config.yaml
experts_per_token: 8
d_expert: 32
normalize_top_k: false
routed_scale: 1.0
balance_loss: 0.0112
init_std_router: 0.0311
lr_router: 0.00038
Below are experts of layer 5 (counted from 0) of a mixture-of-experts language model. Rows are named gate (a neuron's input weights, with its number), up (a neuron's input weights, with its number) and show model dimensions 256-383. Each number is 500 + 40 x the weight over its row's rms, rounded and kept within 0 to 999. Numbers have three digits each.
Before each expert's rows: "comes after" lists some tokens at least twice as common just before its tokens as in all text; "mostly gets" lists some tokens that are sent to it at least half of the time. This comes from a sample of Wikipedia text that the model never trained on. Tokens count by the router's weight.

# expert 58
comes after: " |", ".", "6", "7", "3", "2"
mostly gets: " life", " population", "]", " third", "°E", "°N"
gate0:441484594487545537467508444493477483513477504478492501457509440527538532488523505532461505465449428451473535545541541484468470510525490467501467479491478428478416490555576523521486530500490474491495515475548496488545534473541607455493513479465505441486500468418518475574552556563519511504414520535581592452462507464499544499486487539488570523520529519496467512442517468468534505451524
up0:531438440507478519583532593492474539584573479500499513522527488458457500501508462477532451531517489550553436439489446539519503462523514471565462512481490488548540504455448474477529450551479512532443461529524483517450430548483467540586525485537536552525513525545491529447531494413427554491550399476486431530563501514497458505496514436529393474496500518440542480541501513544535474560485

# expert 43
comes after: " ", "1", "0", "2", "3", "4"
mostly gets: "°N", " Votes", "°S", "′", " Lemmon", "H"
gate0:458508523466543555496553507495494521491594515510476553526554432482491454474562516512487498522478532592526515456501490534469524508490515547525567481460589450452430506520476483439573478523523501457560481484581472538481508602465538453488475463479538479498534450500388514512513541470552525430449488456524553545537460539541552494496445493477478548479476517568450514534440468544507524491490
up0:540497538467522481447435501530574482518430497456559500473482493525501481562477438522546534549482483459484517471468488467452540544552489552506447505530409449453461533475533495571482443478477510486553481502485477472550503423502532554502602522492469502519438487588548536487464451530489450532567543524479421516471606458497586553504544525521474466502473563505542512437484512482561594480482

# expert 25
comes after: " ", "1", "–", "2", "3", "6"
mostly gets: " Car", " AUS", "5", "4", "3", "6"
gate1:529487482489515442451533513490546561480467473554498508531462462514493471512497487527531439527408518554516513476487503492468504531541482561540509511468485537446474496467474516544568497514524553518540513469495445474417492470511502505456479559528561412507430532597500527512479427544563493510568462473507472507508476572566468504526492460464451510485569464463519566509531424520479516528529
up1:583507529549517506530492515524494449534512528533461513547530475510519532531505496431450462549484521468503528473514522538472546492486439537496499500569500464464518494455485500492434476533508410484576528505487511539558483587473476494530569514502381436457529511534460488519521439599548430541462501423443412478458513482462456506464519484512538550493472539495557498481498464511619523513537

# expert 33
comes after: " the", ",", " a", " and", " for", " The"
mostly gets: "ation", " development", " use", "ment", " fire", "ization"
gate0:511508501524523510513571498555511534503481542467490444403497517520522470429502450505455587510503440536462477551516500510477513539446492441431564462458470523511511429506537521497590450499472590557522459467570526554555499493568491503479491446535583476460541505515463484511534519550511503488497531619487538497502514513484528540502509537483493523458558477522523547466493451476526495510488
up0:510564517530467478545483511503548444546515485476434501571511464473418477563530543535538462552511471507510485508432525508521490413542411457543519479493498446472417573478468461473410544490512410445432500516460506509495518498508518458473515505447392530520474520494521484521495548531465437502504495476489510498491425499419476527542468451529530498565481547450436530484593476507536462463528

# expert 15
comes after: "0", "5", "6", "3", "4", "7"
mostly gets: " or", "),", " and", "=", "\",", "',"
gate0:535493508504480438479532491456506482513512465510500492575512478518531604501520460498380542474479450486508524496549568450554489465477507484553554471496437390439460533516478500488491490538565487437467456499497475548514526544469449548542572527457546518503457530511518587509471549526586523526481520536499472504573495422498542486490488413515528548531481474500517521459490568479474490524439
up0:431482541506507533499473450528479492442510490536477544449491528456488446484479517517566553506499495540464458471463473535501505535509523488420430565435523525495539519486504475474516486454464498530540569527517470483430479489517534459509440465554455506523522491474472440475511454449455474496523527475497509531448463557467487553468548559429499445417476505524445457528452506562554488510526

# expert 46
comes after: "0", "1", "2", "9", "8", "7"
mostly gets: "\".", "/a", " three", " four", "idae", "ensis"
gate0:504511454509519430499510471526528473456443489489486451488492468550515535609539499511548517519532504499456510492534510487548509417533507458461432482474536496550630478479402406509486445604550540450524500475465495492481561497440498553455486582511523539497519518481570555462523572545434537522504475481472453514540481497515554493526477587453475523524492516522486440505560459557523517480478
up0:521472433528546497489562552486478450440474534490469438492526472488536493522505501523554475512507497486497506553489489510509475430516520422476446514450507597517584515480454440528494461581497567511462534495466494465525467495450456483450439539479508519500508498440477491510483577509454479471470479489477489474526494556617543453530446624444489537499520508497504515537547452516464503469530

# expert 26
comes after: " of", ".", " in", " to", " on", " from"
mostly gets: " the", " The", "The", " a", " this", " its"
gate0:524526453489463494513473500510477514472444490524453479530483575540591479493570495503455550506643453444488506559513542464539464438504511457542474464472436569493460543442426512461428506475479490477424463490442541488539487544461487516526494437490461491560467514525554524515507512447466540555477401528514516496456502535450457454507478493537526483534469437473528511543449443489469584488480
up0:498493473541493496457502514455529514466438544419509455518503583509503506506566576500504556510517511461441484521526494403529531442469461487522461466529507563525509528510535527441516459553458554523476443511490518531574478530474454435544466460504477530494564536476528450478508495525449548487544491509505519477513491506498504489451482466517531546508514437479498587538436486519458521502559

# expert 60
comes after: " of", ",", " is", " with", " by", " as"
mostly gets: "The", " The", " an", " a", " his", " its"
gate0:468524360469462466440531550516566472506466538484500447563549528506513523496446490494462515547395490495511467485505496520450563523501514483472494486456499512519474509439499482511449519527540562420570517482538463571532575492417495473454551543415503459516499490465460465488489570454505505490531464584477456501500524478573400516489495557511393461470538437505496569589500525452493567510471
up0:468508441508483458479548574581574510550541533453462478533552572515484507510490491552491419521466510499498448433555486522475494559532477525505462459436493528581501508477465489513499528515503516479523458512496458533518518518505505522526490509415475508505513489515479470466468560447546554507569455539477449530462527554604401502503442555481452437539526431470532507557407547460460493509474

# expert 1
comes after: " the", " of", " in", " a", "-", "\n"
mostly gets: " north", " south", " SR", " southern", " northern", " east"
gate0:494537545531548521453479566479492526510551483503462484469454503564486541448509443495459475480591481537561563483548437498408430534533481494448532415432542505549493503436468510473537575412542535440472444480506462479559394489553459481485448487492491439501526508552495549522457555508570492456509456520454468500453542560563486503500512482467487449480412461536592472511491488488463477479542
up0:502497470505472447527496393549493467511594458495591472508548549461522526579484549519509535453467462458446444570488433409545502448488518554561500537530442531521512586490517482529450477564456472489471570471524527540455564537510559530568544440462544509565491460505469471397508471503473587540454527539540457451538489500520510486448435495533444514535559480465431592532486526534415482520518

# expert 5
comes after: "0", "9", "|", ",", " in", " September"
mostly gets: "°", "′", "',", ":", "History", "″N"
gate0:525480560464551534486535490464395370475437509489440596478455489528531415449497552554477454479541480494509484502537435522483499587515563452481449517544506512466490460481520468457430522506535460499497517535512507543533494482500505503404529549533494521506457434464500503485445535473463448508423489539468473475561539512430567458563536477448523455538501524486373499596468554475505508506483
up0:550463433506444486543501461553532652527558504542517451542493493502478521547557483490486542522502524506454431461457512501509503433487431521542532473443503499553506506488454494522523431518457532453459510487504510493419539557476503466571411450466510470477559540520510523480552477554502575482593512483480508506418439505499421513455507439570444543480477489492608482428581464507427496465503

# expert 21
comes after: " ", "1", " |", " (", ":", "|"
mostly gets: " |\n\n", "----\n\n", "–", ".\n\n", " s", " =\n\n"
gate0:519530441482470455510451470503491497515479546482564499542484536410491524515503430528446476495437529476482553523524596442526534531465428512504539533523522576476423509543514457485442495540518510562498472480466507472473494543541489519514595395557447505496465508465517491541513459546550486489442509539485500491495492525466440574508524500486510530408472537437526512503509475568526557502517
up0:457475444525500484469529496505508517510545473538491530536444513443493531539593441483407394482491486538538529585504540436510493524479512555500507445502555526505460516538466472466516471491531500562460481491494430513489399499502504533538616508507476550578442541459514471523564476542526448487476450507542508482481508522523441566498469421488464516466502548415486526492466483572489518559556

# expert 29
comes after: " the", " of", " in", " The", " New", "'s"
mostly gets: " January", " July", " September", " June", " February", " York"
gate0:496536578503477504473483463510546474573473510494496448439552536488449501438490432552389512427517461519545513512561508553502484527507471517489484557453485519491506392484482566485524435533491502442507442484511526509554523480518557482512514449544538493465552423477448408594513484496460402499514464509488544499562502448551487509469529439559541545560498430467494495475516484462471468516507
up0:418477512542472541472464469447526490579482521512536509510551518494453451529488457512359454491519414500495528572596509527519523492520393525456464521531485484534503463523468504499491448552471474463488470497514556509578527519473536501472521486541492522550561455497502445541532534545473442498485445446498529450511459426537534523454495400527477543590554460407506507515469503464523490481475

# expert 14
comes after: "1", "2", "0", "3", "5", "4"
mostly gets: "′", " Te", " Died", "9", " Lemmon", "ro"
gate1:554548452479498498522487460522540448475498465470539482490455523483465427450504470502469507508599491418522473506472498479526510533523533481453517565558433571605482475501469544510442482442479572529452469520433482455484516453535456528477488534553464528530495448457501471508456478524472492507486526560500575558495467546472471588459558500531509471452545528471483484533583517425434530451465
up1:475494535549486541497435562468524511466451511518472512530554560495496548534439526520534483501454519529478528493531509499456505535510455459521518478467574464448483588480513515517538550559525473496536497446568493516508474554511502513504489447493543465455513473564516548550475475490522586479473514446507515435506537515544482492538454522452533484546475505490509537533486477501488478537493

# expert 55
comes after: "0", "8", "9", "1", "7", "6"
mostly gets: " States", " French", " century", " military", " Italian", " European"
gate0:536536550480491506478434499517532424524413464507578465476504541623419434557496553487523525469513463526433534526495472505488503451477530529474523488494477519465440487427525535464528504490540469532497436494517459481579541484554469571457512513549414479486523499536508392444456452462488415510569564464515626502552566494508488570490558535445450499456523602490467559470543554501470513528536
up0:585559525449448542487473492533512470534471501495499422583534535531426437556535548392453531530473518522499463506501438483487502478480500507478480543487423487511489490509566498427509541434515445464509449478462464583486534565574504541497533498501428539486517496516487483507443542498555500470559600550496537463558485533491512550535457488490470466435474553504510521432513529528516524531472